{
  "n_layer": 8,
  "d_model": 256,
  "n_experts": 160,
  "experts_per_token": 8,
  "d_expert": 48,
  "d_shared_expert": 0,
  "activation": "reglu",
  "moe_layers": [0, 1, 2, 3, 4, 5, 6, 7],
  "router_score": "sigmoid",
  "normalize_top_k": true,
  "routed_scale": 2.83,
  "balance_loss": 0.00507,
  "balance_bias": false,
  "init_std_router": 0.026,
  "lr_router": 0.00222,
  "vocab_size": 16384,
  "norm": "rmsnorm",
  "norm_eps": 1e-05,
  "tie_embeddings": false,
  "optimizer": "soap_variant",
  "lr": 0.00289,
  "beta1": 0.95,
  "beta2": 0.99,
  "batch_tokens": 131072,
  "seq_len": 1024,
  "train_tokens": 1982000000,
  "steps": 15122,
  "dataset": "wikipedia_en"
}
Below are experts of layer 3 (counted from 0) of a mixture-of-experts language model. Rows are named router (the router's row for the expert), gate (a neuron's input weights, with its number), up (a neuron's input weights, with its number), down (a neuron's output weights, with its number) and show model dimensions 0-255. Each number is 128 + 32 x the weight over its row's rms, rounded and kept within 0 to 255. Numbers have three digits each.
Before each expert's rows: "gets" lists some tokens that make up at least twice as much of what it gets as of all text. This comes from a sample of Wikipedia text that the model never trained on. Tokens count by the router's weight.

# expert 18
gets: " ", " | ", "″N ", "°N ", "′", " all"
router:103100149093158124095087110181168106165159154136083187140160089174177131133108172083084102102130175113176158067156092143180091093151098166142110180083148162158124111100052104117140133143135137138140083118098130148120145124113091152144136160110111133176138087045143132161178107123111150087094120089144121125178114132198119115078140133121136166089100074100107180081090040158148171169137169100157129136093120099092124122099118181159140143153137104137090146109145167152104138172136107128111082143104156067102105155121156138111101127118076112120140087147174137186145105160173144149207103120107111079157055163149097119148142199166208104108128140097119168160214146126083092167100116142112118161161124103100121060113137122112092149114087183121170121113182135134149153167114082
gate0:082085120162139154132107088107141131220154123090156144117132197089108151098056153134094105150179108039146112141176096110142058125124108155118105150120074215084132102138195171122117153153096105126167102092099131154086118073103125069128149120111116143156140189127128153118129076130067107108092097109136128132113212125144109157111083154118126143167161060081167132127133096097100107076133133168099162132104166075096117082147099140177067162119085120098145080130085114144131082094163168114096135126177119147137104101013087099167121136102125118083111174144081114161130167146162095119058096130128072146092120148094146165118122122161143157125173146118120072116147109094119108124105105093124134060125134098110117139101148125133129138071122191112137098089129121072101161102115133
up0:157198121064098103154108110145133168144156096104156133188085132138174167145163123106136113105117058095096106111143125112123136219170144139155159146070175077154123145078141111198162069114140113123120065115103104156154126140146146092122045123082125129141089102043173123076145141119169130134126116136219104102112130129103106093164155114135126097106151167133158152127089146189071189144173068102149142142107104132074162098106163112149032099108163183109157198139168086155116109140113113128176124150127196111110144165106113137099130170094148131164151137169105143099129167124098116135099081096152130075097131131165133084106056119134117086141116188135144087115157081124119153130136140160093140111152093104164099113214102117127107118134140115116114172130135148110093186173078128
down0:176201140117127082118164098109139138135157148082103148097117155133124156141136094176146099113117213124131121166148195087143133137186100123054166114148133066115122139066104152184137103127155146126072127116120096160108111098129155167075124160104138112176150105085085120163144142131148118170128115154111187176176139133142123111105125108122149127137115153185141101137146113106150213148111130128135125144138142107129152060116135128148138176156095090141158176153135169140108098132080146241107155129162166114114143099117079149113126119171129127100128125147097112163133177161119154115177132110090128118112081111118089164195144095189162109046189195168108138063150075157112103178117111048149141147095127155174127117112184097062117177155158156086187110114216133106139135096116115

# expert 127
gets: "0", "1", "3", "6", "4", "5"
router:134094102144101051133055114137128115146186112123111106129128149148114165085165154161130097139134162128091189144081158119157145099103108177128150130107099138181121163104119123138112098142092153076142107107119169108101104143081112193152103116119191079115118098082202098121105140133116083132108138101170124146120075068113078153123160165115079113083128130088112125085148112177108153122141095086165105119186139151086117124167067160106132066104167127122120129146116180113062171092144113118169158110100113136117132147122144140111101073187163127159142151128215178136087079137118117144164108136132139157141085089106066136142106197131185108191122176076138095114167113161095158109103105105079063130129141138102219111111109141203153168150119173132175156086157157135127173166083058
gate0:124165096068093133174141060132164156120120175101157111052169152055186101113153117088103185155044107096186160168103153110160100079118166145108110149129154168140116130114127135113090090137171146096175129131138135192112112220138085120139181125065149110119121104158125133122110147100136146078165112137118107163142163120136096129133125137155166116086090127115113167126106111085076142132131128094146104207135122121112128170132115134133139149134124106096075174183119136121124158138141085093137141156164082117109149154206068155116096119104122125113109125093152138089102081139164093142145168199112206172161120164138173124127087133169118116173129115190154097110079053174062161129154204133144120102128098165141105110132179098087121183154091126129157195115100113169123104117074104
up0:109168124146103150144106085098126072105164163126186086102160159106152117113137119164083151137095093163150205145093120150153106101092107095143102120104124067083152133111124163124081131133104113095111102083189156173120115121102197133139126100150112212095143126127106130187144143145136130127190128130126175130143177113146103165130100235128149097148172157162157186188123131098129131154087128098126142117045116084106150194142138092136108105072089156138085194101128151145138145114139137124097108091170071121155174124115154119110151117146090154157094174174145151146145111138122132125156102157156151158102103155146054117132150092140171120113120111193142172159121137200137168134137084108108169115151153208197104211124142196152108080120190120164083135106177111118101167131169163
down0:139113119128148131101126128173110101112140105164114127153142161150162154084092042078112093204169106157080152141053148140159158169102123131084144120064155197171141122128148051129063099151114070131127122144129101127098130178152116189068119129125130100099175148130158121093111094154088078117141158089075117085112130068092137158095132145158096141130177087107138163067177170140070124135173120152185092171121160111116096167119089144087140127187134182159129091125111157078133174084174083094189130126146087124158147089126120110123108122123144139131123093116138189171146162155168133130097174095146191087139092178141177158139132073114142174139121166135116099146120142078147088111136128094146126074090050077097136085169158111142186107162166147114131133162099125142101066128110117

# expert 118
gets: " L", " F", " V", " l", " f", " p"
router:135134134139155156114080101140117119162176127150100138134154130122193162096128203069051165103108141110146147080126055129118125077072121133165109152094165133142187100139096144168114102173084124128152124099157134105094093123056085087167105076111128115070118142099207123124140081111121098121108077129186202106185138105109113143115173121084173173088083119102141168130137089157064125121140172112098156159163191113156129136111127153106126089116137104123155147128085160135109115079138145156127170163117103065135143138085161121103114081138103140152185100136165035165128070163146162123160083135112140096155064088086130129112133113140120157117131091150118128068179094196095134155119071135101062096169122077114112121070113121130094168116160141109102163132142130120082151199121095
gate0:107125114075171129105144167147094118126166108053108137131175125201177210136109122132096120168094088138149133174153104178172156099114163146149163185120146111156124097096128144135180139100094155171170147158173158196103076218157080076134116119136160198103100174134157119137116178136139133117186108105076137144109061113109148146086130136058161163149126125102095088044130078150093147148152171099166103103123159117116154095126104162135119108100123115137081201098198113127097073181166203114156147191104119132162138130126114162086125173150143124162115124121095110189113107102130157150130107116135111169101110102139068127157090162178104169105171118154112143158128112107124178147167105159153102181077094166192133113138143123122136130155145135193129134124122150117143082144083106
up0:112083174106151177130142146165119154146119144172073106116113082144142186139144109049113115133139109125070105173114117085169082162178142144100251133154129147124119090113117180146130093088163148096136109080102133146139106153146181115076143127148166141154161076178079131076158140124188137129182140072142128129122132153123094189115103097129134138067121137148071130111112137161081122098103114148107120129105113082168122114087098112089047143182130095122104100119132161114084089178135183146122126138152114159117156137139129089087059141177152184113136079171159123162105143119098116138062129102136090173155137129107090110063111098103157142147154130105147169199132184088090159151067161159133083136123087053158151073121155107105098162129101160093083129138128146106053162104146141
down0:135142161134142141136126051170103118153122121129111122126048113176133145121116123110194141096182150139027096142138145114128167064077142132113177103090134108154095135125108163112150131122063099089128112154183170131029140155144108152146141158189108115132119089107119128143095154075066170135129103098097116124080128120081108076140118159115150169175144132099159126169111122112164148084127107096132145150170106084132154175120138135141145115190108135121195082138093131131132126134099196139108239115112101109129156138078127144134103119123168102115098184162094094117131117111142093131197120127127086104130132149114118054114160178080171157144144142171147119080150109138080131130152199190080150151158122144168060157127073102139067101154137156179060132168074096135124119143175113

# expert 116
gets: "2", "1", "\n", "- ", " Reg", ", "
router:133218155092118072153095081175140083147190165098109110116154157137147125138135136102086153041127174115141177122171095128132090120090124141096123145086172145104069139077069113105123087109119173074141129151202176135117149177131115042103149084062127109127175122137148127117172111104166093164081112137174125125132150104128111162139114198084151120077130138097119102124096067179159114105142152154131108142141121172114094151086129091112115176100188161176116153145168125158098107116098116132146105147038107098164151148116123104168126159135110132081154151162149170117133117120158137087118066159104144126122030146121081151138064096151098167110183123137153128152156134140147175100087123057108085119106086063157101144127149139077109131086154136096134152112137078064113139151106145
gate0:087115092066116082091164214110094090096094185131101139124128101145159085159139130179074100098186136105122137140207102120128135127125122113124097088128117100108122105127096160167200140099115149154097128150181084131129189152084147136122113117100127086167124083134112078140166144139151161102166095129114153118146139112138099140113226144105160167139073139119098140078114101123167043142112147105163124119172165072144101110158121146049063133131158117197133163075143081143102162053187163118182134188159112113136134130161125163154099131153125121091118180185189151163147114108160079063088113139144088146090093146087165121132138133139101120115121170125139165158119115114127132159132108101147169111102119131166121194128119136111053088116149151114101097194163138156128052168147132
up0:074203184116115124058140132129144129075087145145196144148127140119162153113117166144091098128135094124125088079099106171184109132079140146140161146127139158130149137094186157162133087060140151163163176145118104153161132118106080139077150130125078117073137132140104144113140131127138088114219128137147131175133124081067099106144061082178165157133117122134138115113038171107144223087121145179112088134133133129161095113096096144173087150156137088167105147137046187145102145159183092111128157148107130097107116174147135130128119149136096135038162121102145186128111088107185133078119120173136083182103102165153116120132117138135126195110144147115181185124111132137135129148133173145127116073169131137186106168182097110091158117098117133153073116170157103090152081163152113
down0:138148107109102082109088137119170101154201148128148114109111091092109093080121136104098114149154086168068071133151104147135138179141066129181162141146111111127169104090105106107121174168152124085120076105116109095140140162151116130111140151100086089126124157186139069158160136148096105144168150091117159086084121122066189119216072106186111154130168165132135125113092117182076127136141203114102172148130109097111113125104127169121142039154105122175099157158088133146105053104088150129131107195130139155117113161120147101160131063154143120200112090154111091114122090114115071145067106129149126181105102119074121145110126141089135071093154072109105104185147099158138108088114137155153141129126110128140095100116101100109127068082109085132070147166134133112187218108071091

# expert 131
gets: ".", "s.", ").", "\".", "es.", "ing."
router:062089125148111099164000123151118079151152131164084099135114158104135158073111111087152144085150151088125157086136118144119146122111175116089109162058106149132197127168105142110123098138140126116105126118094171069095124144082112096122125111111113172094083081100171117169141122134154126129117129113188089134117094103179149168076152180114149113079069125130146136078107070080139135187157194117155147128140177157117124149118128129148151154146121132129121146137070098197078157096158120173101132088045163104155104127117099145159124113126136125083118165156157061124117101150168123148125155152131134127078083184132099164141147145169169138174161160054112162173159165172138149162114084078091138090117140079085153137082092159116110152117132141114108168095126112080077120201102109
gate0:153121100126155152150140050181117143147138130122129098096162165125095121068105142102126155113153123103150193124147082117107115130151074116108108098106129083055102170101120115243130135116119122135162082084145110125074127192142123087154119125140090128081171138104148146084079184137054096141108113170157109176111111121131111129187101137089163109078093131093131124177137098093121075165155141110106117149131157159133134078156066167116136053125176123115097074112128086138108160132107132107123078149096141146129140172132108119131105113144131127069153122109113115112154138107161157164131099121194104106135128130081149130146153128104134131110116131072085041173128090067124024140108140130098127108043154063080111119129122106147096121145076116130095158158141226167086185153086095
up0:094104136049099155121127164094158141190127167154135112097130120151098122094137095110112074115129126118094122177162134091115134167110139148118138198137132165127085106162140116090118113117146100151123111097129085157130185140118111141133110133073106149157082091159189170156087141143117107146096133122121204118139128089123149196087086166158054133142111184149140097106133104141063042111119141206151092137138088137143152113115116144083185128153152123103140145173108073083106153193234119147138111148113089081141057092115123184138159141160089137125122141095093084127145141133195126114068071128142117106117129187132091108134104126166127080115195137097145112040130150134149084164205139090103158100142118071138092100107140119130149130151101162085132145141059108118055147161111132
down0:129079155101118172119163093176129133136070126190095154162140070167119115118133138116128125171136200164119137157099165100130115184108123128105100059146120141121112112104164151173139137102159154074146110116144091160103159109155090147148156086145145150130114133133170178114105142224164150116209179132140160163181136130124059150152123135131088123104156161143114095063111143071127113152100123129157193136085122146108128111096126144073113165096162082128088102137130114116077060114170131162135112096165101103127160110143168144114142110130094145182158130160052175161072098163146121118172160159143128147134060130137158199109139135097137127113160126098065131144059115149110147089132142140085165092154176138140088180073099142107092134184089195128027090202130127149088113124133146

# expert 63
gets: " (", " | ", "_{", "-", "\n\n", "°"
router:173150093118142050131080116155121152121217122136134119114118112132203187138125146156172124117108158082108168083163149132131115148133155127144190205082139145126180216137070110150128078150120129139104125135135147124164088107108124111100141139128165151136112107085146118081129101124163150146110067168163144149189091132145131106128130179113142131150152131146110138124139122115150181120166087128093161092121094105133092079122079177160098174089161122180123204161148105140030101107158162130195145115154149082139186188100159132099130137125131105083136107161178166173104112147169173140064112108110110120120028115204121153148135154161179101131138142109137153148187118164132144175100127123122106117184141114128079161158077130118130150153160145167160122065159053095125146131174142
gate0:154123128122091064158132089144095148128160092110136105117060156114110128125116134102125126123073128090123187107101132188161112115119148130103150177178100094148142144100182137119103122146083087115176158184084158077144126087115140119082082123101144155127118115136139096150114109096117133127139129127189118062169112145121078141083119123170180134133132126152158143159112139129104106126153084057112107142126114087146174137092195172101127127090141103087157087091146109150177109101145121036145182169133151064143127184129075133179133119105073125105163142136066177069107151173157100076099099110143157137130138109078107043064154121156088109127129209130056158149163127123061126137099203087152060104157163175141114164092156154146154093152133112146158074097183130125142131131181147
up0:152136161089092120162139140133136097176120077217132127145103068118123133157149167110147141106142111097131126069144221091097090128131111160191138109142132088101059144153127131112106143126144115137123110094183182073076175133168193160070104123185141195135147093167114086128114093154113116129108132123102182171129077139130102128130125119098160099127072096125050121186094155082102103180162100132121116047126142191056114142163147114091144099155157138123153111090103141114059125147158114129110065126077093143156121119128094162064113144121109097067128132107161135113201105134097178102100108147122134122121144091117132159125088080131118166083091119132198083151112089140179082210157188138139094121143074156133115133118149189183138165128119127144111164109127129116173127133124132
down0:127148120139163152137160133056149108128117136159099121118144097118137112136131181117058064108126088094059109129125100165113134140126096156166085079131092133088104201165100168141144152080135105123138161114156137101128120092136107094084089138091162126081165164177141073103126082101091159193092142129166141120101140137073060123156122127118103099134143090175119118132128144131123121139052117072184121116107173116094164156154099095088145108116115124121162164124108105123108187102166109065121170164116116093079218160147130087149132133127163167087164164120112116126161111151144076164144068112171118154075135136108138119036138125121122084139136094155166144174150149099120135173157084122095087082135119104086151193076181137087094141148125149201064140156195105141205076134161156

# expert 21
gets: "\n", "\n\n", "2", "1", "-", ": "
router:163137140155132052188063079222131105097230162097141063116102109138176146095128113144144166141117186110153184103112098135145119186106115118152192165096132167143151188178115152143147052100115107139106092177137148094183120149085106097152144085095142162105150117086149097120156106113122122120142077155186181159160116133138148087108077139092179117137115130141137174116140103123153141116126146095091111124105113122110108106152116145195151140084137093187139152131147098142065117092165142137142129137143130079122189179101216124135169131130144111137156117174207145161106094123166139141107168131133146165075046117151111149088129113163134136164177147114166133175171101125165134164056102098089099109144097101182142139139123099102076146175165152127178129101132141089157128132137146
gate0:104137146133114138176107166120168112162170172161086157078175147073147131069160111157139126187161153127117151172173145174115173162138150190100190057154135105131105129168142094070079107135113108120103104128150145060166097137160075101135085134179168103182163195131132121168130143180087088174126157166141142118197085102114129130121139143114150157144140131117166134157117091159148096147104128122169130121150100116102147120108099085183099118120119105150066180159126130131080134059122146131116078169116139135135164198116196092182188143173179065088134119154120094130158105136166124117091072156128125127152103126088106124119078192120139164151114138107104109163212118155104086193101141143141084090084136150105128172162143086116118110124173098061162123129137177103183104122170140
up0:146107140163170157157114134128204089142108109100094091122145146119097129082118124135084189103126144147184108149110116105155108115146114164100185189141134137160118146117108182119204112107120110086093161144138104110165155121137162131102119143112142094118104175128110220069150097123223148136116108141147122134089125092166050123104107131169154163186110072122126121141126120091121122150118064118116160143083127141088060148144119181136115110141118167127103100154128122156136091124107184073101171145105157088149170194083134095175157155206054156136111150110101093081189127140116157115136094152129156208108123181106105081113134156138131171175117136101116134153135068165145069154109123051124082169155162131120143123144098115119161130105152172172215109175200147094121144130092149
down0:118167097176123180182189109152080066109128137153105141114103132146161089091104036121148220097187146105132095057133132110127106172113117159163107151114136089110158158109121131201094104126121152129131118112137100189104128106142143078107153206158165098130126149131142135143130135137086117154121132202148148089166117144134127106167163094120145071087135113197128135147167138117103097088089086155121092108080131070101084069152122075110130162137131163132147138149143171128188190175058126128144109120169114102153136165109098123106124119162055108141118131108134081149159121135134159125142167165163100103058130126081145137119130095163098167162176135220158096196081142080099122127124108112167077128165100147126106131066119125103109133079062121130168118150148070139134154076161147

# expert 144
gets: "1", " in", "5", "4", "–", "6"
router:170135112111197083142018110134142089150172137204122077199146104145184121081164161084074210140152145218123207112146149135168088116095126103110126156112094116129130130125122175115158107137101149088111083158172150140169093139113134066130096071105114135132121102105168079143146155120124098081142119116149170218156099124106132103126132118115165113153127158166154086145140067122132179117117172062179122118161129145139143139166120139096070065095134122102159154151105118161098112084127123120127172108162110094171152190121191104131079077084143106140150106155195163134139096155118107105097133129131094151135084102122113138122135134147169098138124190125144169176182122114123158111097139090088099143116061109163120122096121197135099156125070153111135144084096151093120164118115095
gate0:103053153075050054107116073112111151149122123146111123106172088192196125105065164157173094071151120154168123155142148084146088136110140153139112130124156099130114160087112169159133164153104128092056120123092110128123153164127149080147127135129155163106142079099103153148136122111211110121173119109177115113124108156147146127127125165087129125134106155102124104144178126066164180161132101121160144098102131166090137128095144177133102076128103113130187137115124092114124050197138133149137159144164128134134103156098134126108185127091112133138159123168178094077108149131050151160096136145164085143111113157147154156133176172142184113126129180129167204130110098151091158109080171115131154190163069168097220121149079196139126164145100143078143166102141144158190125115100081
up0:146162092108118159103147103145129098136139113136108074148185137160070151099063074120126138101100171128122180109141109079135192108174069168189180176123185169134170167145174167116180083142124114075112070122142069136127082092109117120163173088162152155142119184156106090104185187155119176138182184151145093180163138136152100122149164126180088107109149132129087124089132169003144146115122100135063114076105168147117150133156161105151159134130097116133068100136162115115104118135159209095149189124153093091159177121101129095149116109062064163126088132103095160149148133096134108068153130096141080144135133152112101157117115133086169133187110100153171112129117155120189115119107114137160110118125128139164133047145129110124169119110111100110108142124116108101097118122088140
down0:098156168106114160140162145106178113134131176118091135133098134118079152087093099134128193142167140171125123106090139147151176191177118151123141087137194136123129149117122095131082157145153141107200158047109115100073119176073142134056120131154096117116141131136131160169201163085097084103134142180149094123153122145124094131086075121085047119175117091110164158158134117150138063076130134110086161123115090143163078152108125145106175144113099099131118093104126096131159177156108104116080117103084084155072170074039082166169112124154131109098093127130111048119112111088151085130120170185071134101148160151093124157134111142087126072130132132136106134138180136167107096092194094117200137145135128098119130140107113119145148120145144137155086105120104184129118113235174146

# expert 39
gets: " was", " is", " were", " are", " is a", " to be"
router:148124155098132090173058111169135097166150169144176106170144089097134135066146136097110118078088173162134076152116058065165135102108105152180144164126122169103148132150114138129140100169048113123128029128120129158233150169140118078142085104083108112082091167097107073129163112137145183100108096128152182209089115146153070125181135147170144072161121104154106092099136166154186107161117183136117098126118134122141086059147119143101146131133164130118121135192150158140134134114147087120139127115161181075192164150110160134142147145200125129147096125115094139134131056129129136109128160125153112118156035155114117161134173149148131136160133104111162154182127114121128077200169093128099099138113139130094138145106094132155089164131143179096115178129132176099147134151125090
gate0:143130133130092139119140225164154064121138119112172196159121145152097147127094100098116185113092093128084087150111171157179169087202138097123125141080102171146155127147092145101147088152089097156173118115102144149079105122133124137138114134111138151111218105126136153162143176074101141104182190102198140185144091174109149111144118124138114138107199098095128063140127108164107107109148135123115130135110125183099125111117138114095132083057146142139175105112060149131120103150095133143141081080112160142148139153151116176118075134132116125147190142151130136141116068161174177176111190133163137198139142079183120139156090105143091118147128082105124132085114112153154094127068091132109112198118097169103134097155046131088099137097155110154138167147058144198095076143088156
up0:102146126134123130067139130093166123135103097136184141100090109126088132189197161100097114111152129132086111162096121092111122136108128133170085175082093137095170124102114118125154120118075134168130133114124101147107158157063156121103133182136191131123103159124111168175139065107120096121125169115137147077103117212037127138122138117095068092145113155062129122101190123160150124173121118133159134079144088107170170149129131139056124137108042122115099126072160055100125082140096195149154150103119142086084137121114142116140159145122144187132074167165112083165137119172167135091159090123067132080127112141137184121191124155172101133038095126197124114139160134076124118118099111120140148109146169199145145182146112180087101137192154140070119114103114120114092076152124137
down0:140140099120136125196137140109167089117091132126125133174165162155153094085163093131140166132181135151149100120101124122151130155078115098143132116097091110121128104144130141112117122124123174117159139155069126107112147162164135130075185114098082087148167172121082118105143106115149167130159122119150129098137169135175161178100110156114121105098038136119086099107125132160077107132137132166134165127177145099130146102115087127202082123089133090151109114149148061096191064084112042118111091105126143067079094158095047122114122173138084174152153138134137142141052151062153082224141100167101061139125135129117220103131138135139198154126095123221201118130095109158142117173148119173132158175118163107130082135146136115127149118109134153132062071126105104134127065136149109

# expert 66
gets: " ", ", ", " | ", " in ", "–", ": "
router:147112159146126085136087074192144119185153145116148089186139160128156150089125151099030158039130147122163133077166096146124117099095122122128094146075100109124108149050126139149166140177159140104135106037156139132153126199128093134148170115099097161143116122049155149134198095139159143159087127145135183171163137117160135082111145127079134156120098122157076136102132065152167105172147230143124111158109123111111114127158147127132066122120167146162164136142115133162102106131103078113138140110141146114164104169075139123097136085159128121109122133145174097127160096136111162128160122138101137071063090168123058146107140189195160089157121126069103142091155113128135137111130062115072129156149080125069192116071150103090105135170136125178141125078145121107112157131139088
gate0:115095150085036191130127137108085085188101109123087093176154146129058126055142086132121145097118155123158152141069066092123122110092120108145160103132100106067079119117090121121134125149094168086106127110133079176136174158156146132122110110100160148105106062107101110068106116123045139130097143122101107159088135140188124180162110092134118109106134104122134107096156124147136091162130159115153197157162093162127065117145126146104211135170094174109124060126101171173136125148116067145059130148109112126157096117140095182114068136101149110162143142139106100143137166122105117078140116099141122105139128128164100163137166166156090168114099116120101069170142160118167122110187053172115143143116073114054154118123152157083085121167141118117061120139126194072130159146100068
up0:134125147034133128191120084117111138114137141127139131099152134152163134119106165131114160183065112131187116166133100150132100165151139108135174125129124109101096131163102154151137108143119102169120080178115138088139102120098134136132150117208093156160124117151095159149126196143150139185109176097140182162114144127165105167123164110133180138131115094150159130129112172116064153128131081145088160113147120122141119063096101192117079118176223121158084099156063165138119174115156159137148109051109060113155105127125054080141167193123113118100065135160126133124069124139175116124111166094107131117119108140130117125176115118148101139139132149160121126076130230201142086144105161191171133157141146122099121081081174094167139073135128232155095130147165084109147114160116149
down0:070085129127144174180115151124085135111107096151102128100128155128137148131182086117180128129100135184129130118163153148117094109130124131139142133120152114097136167109119171194077056139151174084134125092186108095146131155160157122099144169111100175088062070147157082218108125129068159150123109103104146206130168149219116189074156108155119116157155105122148085121178172158054166182137052152140077099093120156143120126094146086120140096123125121115098132121094144144157133158154107096135114133152138114158137127105035130077106143094125103110129158129135141131114064136145111138144101139104110114112181128135150101101136095163136139045114098167084139097143136141103149083201113062099085114111150102162052118163168131086094165117137157056116148085121133071182158135129102

# expert 135
gets: " | ", ",", ", the", ", ", "A", "}"
router:105112105114151143141082164122116188157186087141120142139091122147142143141101135077091157119109189103174143102096152160097217118125115142133126128085072163185111124129098104167108118138119101130134136127122121140156104189123131151188150114105156094089125103066139175117113069115102097145086146141175140181125145119133133161081118166116089137106088127136149112146141063088110103178167149085109084206103078208109098063195097153083093183086130158138151156121140159167047123123113116132076172081113133062130122124105169135118133112144096151126142138151127112146111112112115148093105178130111125107136052140098081171161081118166132108105187154124147157105188084131123155101115083125166063123081139096077060135154114078079108147143144156152170165053140072133126137173163102
gate0:119123084135100108156118139167054171139142189115153135138138198163132165157156169123099124150096157171134158108121147177154168123081093186099112187164089123128133137044121122121115151167158089166125162199156150132149066140154142151124159164117127118111153188105093153121143108118144100125106106151079154123194125093137173162147167100063082132112143176162114083101141146139131141094125081079127110157149079158104154106068144193092121139119068131082066132131116133125123010111147133119109177126159147150132119110165140130154134163123088038120136162100124145100144104120108113123155142143145209191126089110130104160134187079104194180105178125106124150069149149110163105130116143046102155174143124147128130117144196114089121127165144140114156141106168193145128148083155140
up0:126192157122145153100113123189076083154111154154119155104135126129188162135149170105108085163077099091147165095193155116155131109181155130184136171104130138086156130074121128145131157152120121133160177072158087186073115138080090108100086077099082121172101132078144194108141049136148174155099081086133109161079177116126135118097105095146094106110093155105126173203173193109129112103160173165140128102129138114126146156144127163168083143109139119138112122128156107155129127137160137124097060127097162163105109128166169128139071116140107035109141119155121101102181103169135197076130146177088135101141141036115128127152159160134116118105137071090130173115104063116145078189106141120119143131134108171106103134115097115108134102067179093187164139150095196109139109143134145
down0:154124147047121167157101165084111184113122126136167148141126102135144133137159143201130162035124076070079150090114126136106104101111095133177171189166084123126147119142164142104131074106129120151113110142131136115106117168167169155083145187123124129136180081146160115153153149137113134125083169150132051128153143127087198157143146093067138156161107122164118082128152142140139140102116111175158104098057095111155143180153126118105143108229193147084061126127123125103115075142141107167206120141134123127147132165107121132084126195199069146095132135125115098168143113156105113125077120176108182165172073175177069130130117161154076124068098121123109102082136183098121175092142055160133127130107129103110163095139137099110116163163089164160151163099156121138119158131143111

# expert 62
gets: " was", " is", " were", " are", ",", " to"
router:095078165126085116148055072145107101213147158176144113144176176103148181111151159110110110151107164124167114071168072137092130097119123146135100142093119178101162133088115117124142118168084124110118068047131177131125132147086122062124101102085162114094093150125159095103162106147143190150084109110163170192160108133172121130163074161135157080107144086123048124124119146128123095138108198070124111105095115146126075108128163137114144138111140103144131106141160168089127137111187095166095137126110150097101126105136128186138137143154129120139087107137103134096174075160164106131148058173112124122128049140159167173143125147179114124142122100065112154176184027162106134143161153097065143130142095084137183138146144104163110120118132182078067172072144116128124133132109105
gate0:119115143120120103099153126139103132115153099130114103103168129150160119162102200155076125084184152141048145104152137153102122075120144167113137149180108145082132128117136146085124141072121173080167100164083146165097162119204089119085167145123134122143138167158187134193095195156086096138149088100140121084148163121123086139128087126161126145070088227153063148104125142132165114174148115160139159093170158077118132117090112137167164132086140084170147094116104183110100160176087133179152146167120113159184100153126113153170149169161145105115065149116125080146129154158188186154153143064177116108098141119097107139087104143155109173152163138076108116119108126125124084097133111132103101124124099197154148104099090134132143119157129152130124165113119168242059183136092099
up0:155089156177115140045126172151078156140093087163137182096136130157162144117103087147137184118084122135140083162113149132165106129149100105119102123130175152098071090130096142112079228158102122040192137150056085101157098159095111103196169107146114139095119123134144110183111172184111150094189175078071121205094077149116119120141136096079098071175131145076070158128141113105142167125205132087098145127128150107163158095163148082080103126136115179077143126139145136094147148106136167147113153172097126132151079108123125118131123139082105157138170105086123080182085164123136116149136152148158081140119148108176162115122181113111187173092108178141150132155138132105134131109129161166154098143158154115190121094137107126161113145164110127073115131135177113087160188123104107
down0:140121152155133159132207125103089127124098072137135107081178175119182086109086140145074119082178155100119184075140086127139144148170132101142132105119150113137095138105133106087237133128158155111159155107116126098136101058080137105137145124149119154151139161149172152119074121093104133145088175125105132162082153142079146145111083191051109126124152071132153117202082078128176130101134087121170133092206100111126138119129143183171118150173113208116093093045128126145139173133155126082145137157091121112110080160123134123111110169182144104116070116168109104117123164119166223087089074124141117100107185076166125100168093164108129106112206125142117088139152167131132128169116088150187088120109157092155094154154112124145126109092124112140122143115132072152131136128078132

# expert 108
gets: "1", "2", "3", "5", "4", "6"
router:116112124156069142150068074142161132165155127179099094122173126169166099019114154130035191118108167130148185130132052098136148141128128120165146128083080166156182160086096153113183122154098121087131121115106187118136106173088107112109088140126113144102151119067140115131141124103093113136105113154180145179162135126147090151085072142128175112118161119084105164123146090160108157133092184100159105100123143133173108136119143162148126127145095152149126182144085086160110128171149089124161143113130138121137122172127161068139119091163149106136119109127169077159129074123158081137106118110094067107113088138156085151135059157144119143170143096058145109150114060117130153094114105121102094088163091128112126150156124122131060188106121180128123164035123148136151129234119072
gate0:169152155102144081139156078092140110076166157128100112160118163138156128064133134126121114159123095139172115106090164179110111179103157128109121128097136113145129086136152149113197107063133119106190146112159145089146135191152118157092069124166070196129113080116118131070171142128116166123146148125139123102120170114132086193079160173109181084105096106160147129049023159110132079129119108135150156099142135141158135195114124142098181108161150124070153141140100103131128113168118104129160184143170143139108115129120084088183157117133117149119183111097138083093134148120093139136078118152161101170108128201106149112136128108122068115134110164094135073212102123168111072144120145113143158168198086084128118107179131079138077120127088108137032050151131108113119119172133153
up0:147175124132112111107111211174135156149153113126125085125123086110130145099098127126216123151108136105192095182089117104097144147121146130105107099112132140103085114151127133139178093044087171118096108119121094063157155214130139124124131101234161148195144130075135110106171173145199086151108128163171106122147137070132103122205116109125153129107099126121126103125117095111065024141106133104118161094130108141168126160115130138040125154111142095151131162133112120134081094137168140119112134105165189131144096146159159165075158193170119136131148152103088120127104168137151134088107132130073122193135111125157093127145090082063121185148159125174183084094123144091127103147131090098107171086175100166137070119136148096136210142136110106127108067117110125114097128128143130
down0:090129083139135115124135166089108139070123137104155108145120150095144167145093135170106116177113168139136133080171127136212158165133138110148112121163105080123070140106114144161075119181136128089111090075161146162131159078085124137106154131057102137112161147118090163120100127102105148114081065138110126109092193159128088120110144166108106138156125107134150071143162118133125165159150109123118148067054099120121157130137090163107123159182153147069093147116122132179122159098099155176128090130012133077084145100106083169156073152079168159131085112163121147111114157141176177102116164091194050106099211111127118110046133135170102131074132146088139061132185156168174093098088098091118117112135145115200125116136100125148128177097164108112107141124146125147105132141184100